Experts of a small language model.
Experts: 2 picks a token, a softmax router, a shared expert of 384 neurons.
Below are experts of layer 3 (counted from 0) of a mixture-of-experts language model. Rows are named router (the router's row for the expert), down (a neuron's output weights, with its number) and show model dimensions 32-63. Each number is 128 + 24 x the weight over its row's rms, rounded and kept within 0 to 255. Numbers have three digits each.
After each expert's rows: "raises" lists some tokens whose logits its average output raises strongly, later layers aside. This comes from a sample of Wikipedia text that the model never trained on.

# expert 5
router:108169150138151144116159143098159130127114152104134124143108130145113131123100153138130156124145
down0:118141147105101107139134152149139106144125168112152112143127135163123135117152125119086146176146
down1:129094149088125139155116107135119120103147197070102080138131121100129117082111128125134156134108
down2:087123095120106151174088124138163143121102129135130107136143133094149130121144134140129100137136
down3:155138070125143101151131140132150108133130124096143150104146135127106113108140141118058140121102
down4:124140087154132149144096183183117125115113131144113161139144151076080145133102123110092115141138
down5:114139140115140128141148149113116120102116121134131142119146137156105142144120109131121105156067
down6:137146134116155136126147084104145123138120153152135116081141120155136170130124098131128128132128
down7:101134146110109123150127120168071116103126156167102134133110143118131118156125076136071128155129
down8:144150162124103138145167101105110135135151199156147133133138127162136145126097146155071153141126
down9:120145142128137127133114161132110136105141122122103142144196125119108162136100150156145103112107
down10:131107150130123112131132125148122117108156163094106120119110111063122135128098099148132125140137
down11:169146123137164102117125123147132138096174110144153134120134127090168121112147112101157138115120
down12:109121117131098123142143126114120142135145157125126171121135113121113142118126162147087118147109
down13:124142111118121124117147144149133101138154107138113150102102165149125127147098089123133147104121
down14:130128134106158115137134104135123090156119138097101119173153118118108144153074108155119100119133
down15:109109104134133145160129105153136185136111138129162154105203122147143141158142166132104133137157
down16:105114131102120151095124153099084110159128082123134109129130150130115142138113121110112096131113
down17:092101170146169136127093144103140101114131132143142072133162145132107114116147132127112133151129
down18:155076156095102125141144121133146145160141151164106130119142161135162102168151119116103117120143
down19:117145147186108146067128122150148103160145145177169158095113162102114123103160130147172152124152
down20:110135137102098122116086153078120114140102114112086157113137097100096124139136170109097111104070
down21:091134147107095126165149122124134124136124139163136113127127109114068152163121119124096079167150
down22:133121096148143129127109140111105165145111122170081122101129105121150137136092126112109141115105
down23:087111134122125090179168141156101109137074134130120142100136113124148174134112107127076115131143
down24:138156119122144144122126163127147140144136157106126181157147113107155153086112117081135132083102
down25:096127094121087136138129125151134157122149094124113134130141101145095120141115076185140143141130
down26:173120094147105184120178153085121083114132122091115091135124126103109148098138163162129131134123
down27:104120159092105138102161148144120124107116129100089138151136120121101146132165103116146133158162
down28:133161123164143115118134139136091111152136102087157144126163154095121149083151159115090094115124
down29:124094103112174128128098136126150118099094111140108121111173120138156121128101132124130126125108
down30:116136114133150155095113152119097139144102154143136098173127121116135128110072135129140131087097
down31:159154130134125146131095115138182119130062115118152111106162160105124157141108106086100093132132
down32:109160126135091098151106140144160117154128126150060208124115119159125139121143129106156181159114
down33:139173124137154142138153143134105111089153165124127096130122138136138081116071133120112115130124
down34:129141147120102104105081108097115122117111120069127150103131111132164132135138168126172136101085
down35:090109141098165168147128097093135132077155132141123115100131094146098147164099121117093112175136
down36:141150146142099136157100132105155089120162100121096140130139088144136125121116165130167125158137
down37:176134112129147144113158116099151119169152194163122123142126113106130147135150120117133107126128
down38:170123126132168094139147124117140139085178119140140157052149069156154138124140111115114168137151
down39:123090159116153131117158106155152138145112138096111128124128118161126142100141149111144125182134
down40:136143163126124135124149097170110091099094145137169142126126141129085127125146126113140127139102
down41:134156130121148141153144110098101151154134123136099092134121097115123117138154194113123132148093
down42:106121128120109131167154149138123118114154084112133163132133147100115111113124119160101109114179
down43:071122106131119119130140125157079139116124098143133104117100078177151140136187120100102110176110
down44:138091100109164149099077128126147114109142101142130126135155130121122101136135139150155109178133
down45:098104117104107120120151130102102124112092143088143119123128133128105144097130114132119081087080
down46:105117119150159130112128127122114135161118118128077144101116173101075104115131103136138125097145
down47:131109139113119137113126169158196122136161073121150141110121145091075123133150147146124148092136
down48:117162121105117098082141168124096132113149120099131111117102168112139133084126110138111107134078
down49:129131162144127113097161142127118126076113128163107098147108092132137129111107069081105153155119
down50:158150135117097125141108123133124113135153134136113085126171125151135142124151146095124145104155
down51:137129131140096093126084158120136123132105131121106103109154154090116096113093094144120132126090
down52:166132131121099137101129126140124136117119113138080102104132125074149114125118135145153109101168
down53:116115162102115167154130167131157105164131130172109128170130107101099185135154117100139103120128
down54:143105144103114120117151137106126112143155140107109150165126147171199070144122122154109130092140
down55:141101123131144131105117129139138132143118149121157124155145157160152084108118152109119128070116
down56:168107121124107136125086088124155149137124145106135135100116129154131124095117162128126147102115
down57:143119131161107111128126103144146121167133146095068102071076132121133141110117123105119124146100
down58:124118147154139110120123112127082114082144121160155128098115124129138141154111147113093149096133
down59:134142093141156133129132137124095173127129178109160129108137149173136151144148181120089151163131
raises: ".", ")", ",", " that"

# expert 8
router:130128132167096124109154115134145103135087148181144126142119113113147108148112082085130162177117
down0:159150156124110065125132123128087129103085111138138138112151148109114105138108133125114102085132
down1:137165112132160089148152128161120177109098114105126132107169107188116161139168139133107168122133
down2:117113126127128112088176099118148072131135089131141101148138104141111107129129166148080141135123
down3:152111134159159110130130108131141151155106139146161127146161184118162129151075119141174119122106
down4:138130114125115083120137140095111128127099092164128117159104126124121123119145142131116089108148
down5:142148109134128070160130138105147150134133129108167113117140139109107137145093133121098123108072
down6:106143151095118120156085114104153092119112140134127139125083164141100164158151086107147111125111
down7:166113098105119164151115120098136082136133148130110157109124117110129112143097132129108151139120
down8:110133149130142132136117160134133099130112133076124138151149118148126137122113102089111096138150
down9:158119124152099174164144122109137127108114147152122123080125139130143215158135099132117139138135
down10:084119125093116135133085158137118121177135094144143127118109089137110115111145135151146113135095
down11:151155117174110132192118157184123146120114155119162140137136139097102139144106135124121133177139
down12:109150107139087119135129126102112166154110158119129102105142151158129140099153119111145166075083
down13:101112166097158121139147150136123147127127119154146107090164127133098150146124172114130149098129
down14:124132111157119151112173131137176146099126143142158128139129164122161160119161147102094105110121
down15:110169117128121130165152138126124148140103154134112072135136114151105137149140121124132090151172
down16:108131156130157150122140163106139145108095166105119151110120118126098125136184184108124134146165
down17:132113137119089155143135094140087123089121126102120067145120143136126094146135118091145151081119
down18:121170165085145146143166106111139140110184135141196133138152117147141171086120113072101109139131
down19:102123103143132155141196146115098108104113122139164149147106106122099152149151131165173088125120
down20:126113108090181104128113155138141112106136106144165128151119132156139139084174121114122097144135
down21:110123123144128122128149118129119189106126122133097125146099151110096163084160144153137111127118
down22:143099103154112125143122138148172111112091097146098132123165144108132152138086141123120123120166
down23:083167136097165126134112112136133109160150129118081093150096128119132140163124102132139170155139
down24:123131156099138104132127132154140155126106134120126170154128093084153158133113108098136109129168
down25:154119138128146108135135118146130112140160095131138140131140132086206150107095152110117114104158
down26:091129133194131161128144146094152130128097138140113113190171134152103180089129106143129148107152
down27:159128150087122121135166107106158147106110142169145103101112147136149098149106128117092116136132
down28:122147180117138139152179089139158141136137141159156134120094113142144124127130153167114148115144
down29:134152202136109149146139133141123117128126142163130117064124125132148157139113113123093169114125
down30:137136149175135120123119149165138144108135124155129106131128131151134101078120156131111141112125
down31:148098083080107126150144092098095111134102120115149107114067139123117095110151179128129108100146
down32:143173156124123124119146145143117080130084119108091154103111116131164083166103140122143095138133
down33:144123153175142159139120101148150131150127151157093110096155160152149137114143141138137171142137
down34:101101093112155123140083141152125085141132115147115110152139161085112124136112163124154101163114
down35:138136111162135143167119106137129139100110130138138091122099170144118141132127107126139135164104
down36:096161126136145141145096112121118051107118136142069112131092145077136119168115095128136126176109
down37:118107136107147085164087123152105181141107138103160133124152095171116149158146128187161114144108
down38:090121155112135111131140107117119158127123117146106124104138074145128173126124089067111132108152
down39:169140148140149118093130085120145126102114117143102117161122114093125084149156109156135107153101
down40:166125156115093096153096160124093099150109159105090134098120101128150194104121109127153151156115
down41:142139117124150140144118117148136131125106144152140132120121112161126168114122087096159142116112
down42:126113105124118172119121140141143124140167115148129128104153141139158129168110146119144133133155
down43:131122151108140123126163129133121146140158144154089139103172105132124154111144154143157188125145
down44:072128135145120164127122140157116144110152175156221178123139126118126120131141170112094101128137
down45:114113154136186120134091126158123159141131147166139150112144126147077119168135123114139112108176
down46:109129128141134159159118099091144140109108122116090118146122097116070157164133141145116126106110
down47:095153151121145165098131166199139154129123141113140109126107088172153113100154136184082145117157
down48:088079076185129155118098160114107093111117121139150122116127135109115164107116130123106141151083
down49:104127126099104107085124114146117108091123076107101083092130116101132130157102121107134108127155
down50:139115136134122086121057133121115157113136124118100144098107113150124092143099166132136143112135
down51:117149149134123125132171148145146113118080147118095110128104127095146162158129121154155159165115
down52:155145132162112111092150099114124131099115164113184132121124131130148133151113161133072134058159
down53:145076185123142171089126113152141118119137118160139129119133106093138135096158114152108149133125
down54:145087170167111123150140145169106148129155143121119140134121078174152125117122103156127095152121
down55:095157161134168144130139125089131151135136125119087141145104132117126114128103153118136106151116
down56:128145121187117127112140133114120120114109145144122123146146107092153107187147146131070076132145
down57:119152138146109144190129115143153092106169132154138099106123128124128120150130180122118121127125
down58:117091080128136153162148135120137136144093080115084114164086151152143109101123186187098158175137
down59:143120091193110112148104115123178136092140149150099142140090128126109110193113097143140102131081
raises: "ink", ".", "ys"

# expert 17
router:125102118140084141147126127157148130122127107139155159083097128153123200127157144141119130150116
down0:109145106146151156120123145097133116113119095144081076089159085117159130111142101162073126136123
down1:152139123122145144142143106113125134138134098159120140100115148128170122149156113147111122105146
down2:126129131115148156169117081131114121110122166127138131119112133120156165137098122157122137116157
down3:151162126177069147093130129109115126105163080128119128154145100101111138156087147111090154138125
down4:084128128102122133111129130112162129143121131118132078110133139120174139095155076125120131150168
down5:106119152151145163123139118116107131119145120143158151090166137115131096159159122138153157126158
down6:109123126132109145141109134128161122121151101114087126154165116109136142167123169103100094111124
down7:107119158126144095128156095125142129110128148098154159087118141120083150122105130097094101120148
down8:099042118100142149114139105144101101133124138132122135137136158124129173119149116103155115124132
down9:137131137136112130096142110111149141134133126099086146162081132137135118146182126119082111173118
down10:132123150116155108090150142132151137096122132164060147124132107130073182115110123134168134143135
down11:120135134110089155111157146128121116140158113145151081119127133112143140186133138124137137131130
down12:098137102159117126138144155122165102153134119146076110139151057120150122118125139102135169128103
down13:156087127136139118138128143112159144143128115132126113141099106118153098161101122083162130150166
down14:114146135158119108092113157144100187139109134094135125149130123089125158095133118109135119124110
down15:132137126166153117177141162113073132121101121091138154122155148123107118119100138120150130138139
down16:123125163126175086162152105128100127135112090161187128090108145118082085096123145101133119154135
down17:177129103184142102093134109134126095137119097149142097134135119123118150156117121126161118156153
down18:113143105140124104119118130152126152111171159084108110126120126106139129131167113152138111126158
down19:140136115143130101161121137124115140115164137139118168104115151076118103101070153149107167101168
down20:124138175089087129164155129096105165156144105106126109133133101131163142143130119116129122096120
down21:109153136117171127118187104141111130121114129138156176158172117160082121104105149121146104166096
down22:115161091134148081104129135102122130128120162142138138112172098119104107149094151133143159120152
down23:143144169111133152160127127126100109143135161104131131138138135150123104147146132100111087145131
down24:097161116110089130115143140120129135079146078137143117137092107178123110118110076128120145164156
down25:160108071100153152101134141106129086115132134155140131126146124110130142137153121118123156094085
down26:124073092146144112110101084156151124140149127140104093137096140090077117127103126129166143133142
down27:144152137143114173130143088125160151133127135103162151140132117140111109089128139128064153108091
down28:101087121109110154103120125162133143173088079117136117138143114086099168118102144104097139152137
down29:128125139158152135153133075151154081151122139123098111094111160124134162164135133146090126131136
down30:171137158104103107085124116109113138099174144121117153124159124099117158137113115119081093134129
down31:119075120086123155132119131114120126141127093141155110179145093136145168105178138122103169098099
down32:175124156105141134091191089132134110093114158101128143143101127139143118115119117148152151107155
down33:144090158114118110085128131136143163081104100163114143116108161103109148104117097123080119143108
down34:140110131167129115123166166133126158153132087153120129158094145108149169142152137155132122128105
down35:104089148137152089122162186121137173141127122124150115157101154113115167166157121153117149135142
down36:135146132167140129157119175105096118140131142132085157115090113128140176118145186096154100143091
down37:097147106152121166083144137149097148074137110162131143116092124124116159162127127171143155108101
down38:115127149126166144093118143124156077146132151188114197105147190076123136094072123175128099115129
down39:120140112102106121131098181134122139132111147132160119172130097155143121145196177119128114101140
down40:147106116135131144119088138146128154151142158144140144109183179092132114118097142153130156128107
down41:147144158109125111129148183126090130096113142154130126141106095103129145114095130179142138136155
down42:105132059158165086166136141156130121110139137125150182127160088149144150151153098146127128131108
down43:140102129113133088130150127139107130149137146147141121114118129105125118126151101110104184074143
down44:163130103129109185155115110102130181095113119134100115111168134159141109116159103138155129119154
down45:091118140120163148172144133129163101135099103161096078135112165156066151115148146137094145087119
down46:132115205134129153142172079142145162144130162119138129166150138131161122182174143122118149138129
down47:138151131125096102090131170190112126119159128116109142157173093198136126117156112101118108139121
down48:113105161150105135163180123117105125135083135145130131122134103158103130081096127142069106138085
down49:118181152088124172140141122135103144123161139149122121156122107174173110137131149128118112198146
down50:119129106136122139127180132164139111112106136119175164134134096130115096107151101094153147139171
down51:144129136120172124139103137128135101150126121136132124100101116120197083114122079133135173080099
down52:083094190114141124064118168120143100116138156138108121132124144096194147177135125128133135098113
down53:158173135137142093154139137145143131129140142127121156119127138127138100095134142094190126175167
down54:075148182131123141145076172119111065142110166174162175112171145122135155141136161139148172108143
down55:106151140135104153093087160124092130142109154146086115092078152169121141150125136101100128136093
down56:103118146142113112154173147154125153121159126126115087091102129147127144130141132153137124095122
down57:154110117119132133143160134157138140109131112128094149149146123130135160107111111153145122133105
down58:142142124137098061150150120135144115133174150111109139135161152133130106119148096110160162074129
down59:133168110129147125177094155104158137124080115097117129122139162107111112081103141098121088120137
raises: "dom", " including", " than", " between", " within", " impact"

# expert 23
router:107121136170152134125120097133079079113116088151106131101136146072124090149122112113128143126149
down0:159087177108098124166120090157143158164183143181127122139142121156125126117143186154121136115116
down1:142180152143168094109103101139136123162165129135123149107125143154133134159129127079212156133106
down2:131160127136147155149088157102105128133131189120179159102094142135135157109156102115147121102135
down3:144104110102108130128172133164151112151121130164158115169152144173111130133117139091131173108150
down4:110140130125083128131146118110103105171119165120148182120108139135119128099185110149161152153115
down5:139100103140121099136138143147156172137095168083115161171154136110136126114147124108141128122126
down6:136108115137100134097171146100120142092145131131119134152152096115160192119114110103126103117176
down7:120130123129094153145141074130092129156152130142119147125106155104131129138128183117144127111159
down8:151114147131109119150115138128154170124090156162110129150123130144129135143121139148148121141108
down9:148186120169137114152128147160155125116140095158117107141132115121171126143064136119128109142141
down10:123166168080133134098131108107129150156158127150161143099100135096100101125105128139162096128097
down11:171130180122122121091122125116135117111153121170144090140123127071155102155131120149176150136163
down12:170132184161138155130109157138106142112112127086188122159163115113117131158108154090121123152123
down13:126076174146110115130117163149172098093152107163128114161158130089124118128093109123135100134095
down14:168127116142064174130146102155097157106113141143118119104116128127141117093103101112132138167095
down15:120127126117118137118124083122079135110118105112113101120116131131114094132130156167132094092133
down16:117173135144131130109094124126158184118067148173110103162165080130177121147093124161165108183126
down17:148122175126102182151124138187100057142151150122132108135132129138153100124125146116129129161119
down18:130115128128130130103111137117140155142118144161161155145140131134108168140125151167071103155141
down19:134121093182143122137130137124160166096120152113097128117111102089106143130102175127121116141125
down20:123157132089135135110118146151109168114117153133157133153134132100098163103142130114176139140127
down21:118149190136148142103162137153146117140139144168136147120130132092109134109145112130128123130169
down22:106126110140093106149166144111148132115160093114173082134119071125108140104132119147152136139136
down23:137154144105115150114180168146148145112109116125118117117108129152128157153127098143118137137096
down24:115159165099139104130114128167117141097144163154173123124145084090149100123112132120115087132089
down25:150108123138105111153084102120154099160118156146150158164118127139116108085172131184128131142162
down26:093089094108113159107107102145134085127102126133138131107125124136156156149125142151103104102150
down27:117125144096147112133123156098082142148164114129115132159190127122100152108150138140118142126118
down28:113114123125171123130138136092156130112056137137106143132138175123122109107133121127129121147142
down29:166103176122130122140155125134098168124158113131108151099123133112161091141142110107121113186078
down30:098125119157097131121129132144134123145106108122126142139107096122107127175137100090100107167152
down31:106119129173115107064129104148136137078125116142137115132137113094167084175115166117135146122106
down32:141101132156150169122153162138169137137106150144118145102129170154092128119134132128162139173191
down33:087173155162138111178152151164128135157124128087140131144163148154126157126099091136133145090139
down34:169104141143173196087100106112136141088154108176134121097095143113125143104113124160136145138132
down35:162153134128143112136145121113144136160152163133152143106127163111111126187112135174104175132104
down36:147125120137101173152133098115144138140144162166079116138175108115170143135161138120150104116125
down37:124133182128118127122155132094127137159166144152118131156133095115131118100078114133153095143134
down38:125123138097119108189101117111108120124142124141117061159134113141075109098140109090118092137110
down39:153129116092135143105133086126109149107168140127095090111115161134153103114145123075119165124154
down40:089121101148130128173133141136162102141146144154136143143118081096202107109126107147133117154151
down41:123144137145092091113158104106113114135121156143122117092175090151127128108164131163107104153129
down42:122104138158145128159144114136149154119134156112107159091154131128122152108138122126096115111120
down43:151123145162156131146161114085108139114096147106124132105111172146136143093123130107109123115133
down44:188131126131082166141088092125144161160114144145077101139123101178104138163116138109183108128151
down45:118121109136089131162129137133102111158120101151101126129117110108142131164148131116120098100123
down46:119128103129107166115128135092108114151104129158140150137105160154129120115155141133134126160136
down47:086151196106119123116125152119141120141122121135163102142108123085117103169129147128163120127132
down48:119136162147101100145166148162149133153104123103133118114129160123135138149110129096124173138114
down49:151119156115106101129130140127141147137137106079117173148120133123145159124092085112134120127148
down50:123113119111100088157134105111121129152114116131103061115098123109097093151143125159135123136169
down51:105147142163116069085130082162134156090124175128108135094114146121156129151135091140108100206106
down52:123147111132106150149113104098104144145182150150141129161185112142139121116109146132112088142168
down53:138139157105124093120129134126149143086126111116126105112110123135130147120157121125107178178134
down54:141117108171070117134146144110067129124101102121136145155110111128113126138158118136162148114080
down55:107128138127143120118137099114132103143106146094128097145138098108140082109161133162143098135104
down56:145130165140124101134137165150130142116090106150157063109131127122144180101121091123126095118169
down57:133090143097143120108140121150115137148135160106146119116137135106125134104123118135173126107120
down58:167155121130129116112133105180124100102133143149144113172166134122111099115123136102148115111141
down59:102152138107129114119109160140143162126154145096106144124119130149135119130125119144165160093115
raises: "ek", "ow", "ad", "s", "am"

# expert 24
router:144165171140133131146109183101140135126087188071143107123085104141164112103111154112181131155131
down0:123096098093104116085143077123163132140119130160123138143154121103102129124150130067139174163163
down1:151105161150137162164139115095130124133156141095121109112163109131127149137166157140117086139119
down2:115148168171098101096105148103140124094123150152091114145137117150126142072164125082061093133136
down3:157147159114169094147133196151104157149116118119140148135134109118100136087128129109133159111099
down4:133149116113149135123149112111163090129100102155131105112139135143134102126091166131126104108107
down5:112099150130125196157121099127163132104134140166107159093146174118151116151156150155117113133178
down6:100119115136145132120152105158160105109162136138151142105121127149135099139140146197122146087086
down7:137109179147112138113183134100185136115118139174091123137125122140087120091132098124126105152157
down8:151131131103120138136145145075113153139104126142130145095111140180134115152147107101122105061117
down9:166086128170137177129117112149164134131151139139141108146141144120128132129128153116138121091159
down10:138137123119096101151137147122117114136095115103115095137142054179139120139117099113119117112158
down11:149096151100088153108105146170166079130125113139148080149151159130087134126142106144118104138134
down12:105100122117105133166133093129095111094110081087172138145131095136173158161125133132119098136129
down13:136092083071104072088139127148169139134120127130095119125089125091088167142151130138155156190147
down14:117175167115126133123116127094118113107141136178146122109106095124131139115124116130097135104169
down15:135117130096091142099123124140083105124089117132130183142131137132131180079136093124068112118131
down16:142090136159113160090090108128110109124169149134102174110164096149106154118129164156100121090144
down17:112118115137090155154127119126127133124114144145128108142122145141185163140100117168107139130149
down18:196096149133128164101143050118138124136130152109143140133153142105161120108152118121093148135131
down19:126143101158145151174138137097147090169106150107108128114128104110104097181119146142127157136138
down20:104125134130161145131093145157117103097140129068140125158123156132129064125188173106155122102140
down21:120115139102145132164104104160121100122137178120110147110102108146107169113134138114153124104131
down22:106137142139115127122130132144120127169145120127105090129148117135159087129105144111081123111111
down23:155161168176166120146107116124106152100151107137125121139119134144132092130124107099124121114148
down24:129101134148105113174100109137111095125134148134119110135139110141135095178140086155142145139142
down25:168090106138125132112130141135081158114132135113135108162110063098102139118133145062146168100128
down26:177135095126144139136109143125105139143150149147223123120143097154120114124129129111117177110093
down27:119145141143089107127086112072176128138117128131109128119098138164138129127132105098069176117138
down28:101133084089135123189142156109124112133105103130133104124131095132183145148137096152120115078160
down29:192160108104123147110124153112157135131116112133114144114128147135140164133135143122136134131100
down30:132114104087140158174125143164108135123133128142136144133120096128139082074132101123152117109117
down31:049180115133126114111130150120130129108145109148148124121088109140115126170161092148123148110078
down32:126127130178087130135129120137167101121166105132149147151103135137155097124144133136123096122105
down33:110126121123121099094154095145104078130152121105162146132166108126103136096137068120110143090156
down34:158109161133154142101114131109107120125142110100108140117109150145082155121106114103121168122148
down35:126095122154123129149118131106119131145131093181110117096152175103148108159089131121136100129108
down36:114141150094123117096137104081085131128139149134110130116110133109071105161138133082154140122125
down37:108131116117163184096179121122113097133149188115107128151128133162114143110127146144139156100116
down38:100159104109144128101149136127177122093149146144146137134118113127122121167111140145152122132152
down39:110131092144162167135144126140132146157180122108102163141118133083162130130170136112106115111143
down40:153163139115128168066098091118151102096113149155106121086141164159109120138139146128116105144183
down41:082173147103154137149106122110112153108123136149121118082161155116120137110129119115065138144132
down42:086156111153115139160113138099127147108128179191130142165131131123150077150146165155135124106134
down43:129151136145172130126148145129156112095091150102141148129166121120143144109148126128124135151123
down44:135096139078102133097153128104149108106145140115125149125142138118154144118089161136127153111120
down45:129147117099130110106123152098092105139153150092123079107137124122118170116100123120159075153091
down46:141130108127146103113113137139167155141120166123136132109127127138075150141140125164115095121133
down47:124108134112146129112108139079111126152098125142108085117128167163091127134124151084089155114136
down48:122136136132124133159079122144126129209095145153117119117131140096150112171094104097150142113102
down49:133134158085180127183119125171087079107109129111117129112167132113158150129079178139132082118140
down50:085124179114139107125137133097130132162119097111159067133107126120119145132145136102116142126202
down51:114107108067128090142183125143142149098151072147105106112120155114116135154138152142113114160109
down52:123115113120191134073179115105133160127129109131146122094078122150123170127161103121117133187167
down53:129122150108175153093135114134099133153091150130141136112145131108158130098107133078131191152094
down54:128159168098123100095116171065109107131104102110117127138125105123105127127150127092121095060139
down55:101106118124155155160123140110092120176138094085119138121134147123104150135110139136133102078072
down56:062163129173120123097133127156150126101127128114111118141107110138154169172141093083148148077159
down57:174135152148081117076128058089122165161136155145120126106142153106145123154092139098147137137152
down58:152095128112113171124141114134106114076108156096120079134155150181144146136109151125156105151149
down59:127123141120106131073138131186149107123110127159119149094129130136098134140110092135133135148148
raises: "s", ":", " –", ".", " |", ","

# expert 22
router:106123095134144116139106085158154163119120144124065102114128115112085116128145137103121124131147
down0:160144122120139132120124142127163124099159087123116128164141109131129144100125153097136121129154
down1:142140129152113160104105068137096133137150153116155136069092128141138086140104102155119139131127
down2:144122100127174141134122075162123095143127135078146132102130121127135093148152137097173101131114
down3:129183136132099129154184100096069117089097129145141120088134193142126163142140140143118121130108
down4:147092120141116120209148093135134106151123155148153100136148128134117162161119070119136130079130
down5:152119124109150138129145102161124130098145147153125149128126101118080144126118116132163180123136
down6:100106137133103086137155107124144138129184095094170152128183119129140160100142123152173119137138
down7:128168103154100172110085116124142144085130137117160107146146072137122155119127138152142104104082
down8:143113117155094082140118146128157098095145134103108102108160166130149079131171142145097179135131
down9:165151140150124089147137098159171106114131136085128104145146122129117089113115120133149145119114
down10:145114136125091122134163092107160191112152149148126133102090149122096150100121157169115139172146
down11:115134162134127119144100109159133134112153084124098121085115104172151112110174136174113088070114
down12:100115138100119086166147122129126113092118155120090155106176108118138143130172153169135156129082
down13:164109140161155154116131157114123104099130091137165141111140114121164146169118170119137088136118
down14:141096118133175108135160122100104115130079113146048111115099119086140113152092125102123137135138
down15:115153137169142133147101095123180114117158090141100140129099140130156134122129096142142119088134
down16:146138122115164121131118131123125108139134139164130105094092142107130109170145103150148117139119
down17:139139146120118116135116103066195150177054151136143123143155175115130125145146145110113163095121
down18:104124179133145129109117118067133147113171149128106123102144168152100120129133144117150132088149
down19:111150123168131121148177116138122130157096129138139135137145131139140160127149137122146079171124
down20:141103127129172172079116147145096090130131160124129128147106100121127092122152131111121105142153
down21:069123151092093146143096160185138083109101139114156151132148098113077155146102124098154115119163
down22:115163156146140178130131100112115161138143154166128149103091125188137115109128103115132144143125
down23:183126157119138196192142093120077139133157113138164111139132146131120127108128125131125124134131
down24:130110153097119131127141131116132149145126154177114136097185144146115127162133113109088128114140
down25:111125088064102154138095111134150126131160142118136110114128145114196107100156137113118156144115
down26:117066160085162192110093077136120112120111126104151127149166121119112106162132116138133116128138
down27:193103130116182129131182141115120112135068073134118118121148131144124102123121139143092112075151
down28:124152118164111114137133140151145116109127132109142150129123114135156152114098146118124082113120
down29:110120122130096148114134174109160128120168155107144072134155164093111127096078128102098139115123
down30:099105111137136144163136148135166153121110170111120128155146109149141138083110166171109151099170
down31:126149142075118088098161174151099120114103142087165170148119107102065148099116119126150151114101
down32:121135158084132164140103101110100085127123128137137153171087119089134129110080132164087160159086
down33:136092159191173121101151168124165169113130147099119127141135115102108134116141168115161144156121
down34:102120063149155124149108127138105128134123134148126102132108140136111102169108154148120138143134
down35:112117132105146143080138090106141108138131138134130117159161157156139089133161125117160187137120
down36:125131119125111167154122128104167131156145099145109173122122147112105140144117142138113138149092
down37:139178087100127124121091094119155099116116123134136119128141142105161192123103047162137164090129
down38:130164094184109092159081135125150122139128163122151131135131148114101157114165152170143071144085
down39:098089129124123131129107112138108099115130144155175118102081157138166157155104071083125132129155
down40:158126125111125153087118165173137144151112151138161116162096161098148101156144122135138137140088
down41:145123120168131156108089123183092146100109151148171144102146142151103148115081089067197113148077
down42:094118141136086098131105109175159098124128132119103115154132145147128160098165118182132057185122
down43:164122114176103129103147158127088145108122126158147104141059135124129102144142096123126141108143
down44:128151157159170113191134086124104126145111130098153133173157084139118147100095166117105133088134
down45:140115152079109139105110167110110130126106185127155110109152132117118147111095172110120141119131
down46:108117141148123152128140133132148111148141135138068119113115093101153136160126128122135143123119
down47:128106145107108149123141142144140146122122144107141135111119114144140131130078104164126093099131
down48:111192114132101102112128096127053141112150161158130133128111134107145152151131156146118106174115
down49:140178191112145104092144131197072160088124150128138096114130121140142117084119114081163134136129
down50:131132122151168134141101142076161151098162088141161123150099110142116129137164122104143144127131
down51:132129109090122107135169179167093160147118123094130111112140134140186135102129130142119104133112
down52:114132136076084105114160079145107079126148119142081086146134117127152133133157113141111139161122
down53:159130143160133142145124137168128151144095094162097125128157096113102123137134160136169135086155
down54:046171131125148106126093142102162188150144113146111113155097118116116119128104143130125080132110
down55:142143140126072111140127104157140097155124109136160076083122127129136136129117149095128157114116
down56:136130103162109085115154121151144105114153104108120146166143144133109172121138148132110068168105
down57:086136101071139155160129134121094141113165118132106162137125098141130150087128112127149117110079
down58:124086148119171113145108143098128100141136108106151157078184089159154162101097100113103131140113
down59:112137104141112122127149135128108131127133087119114123131159119118152127124090110178144144142090
raises: ")", " |", ".", ":", "|", " ("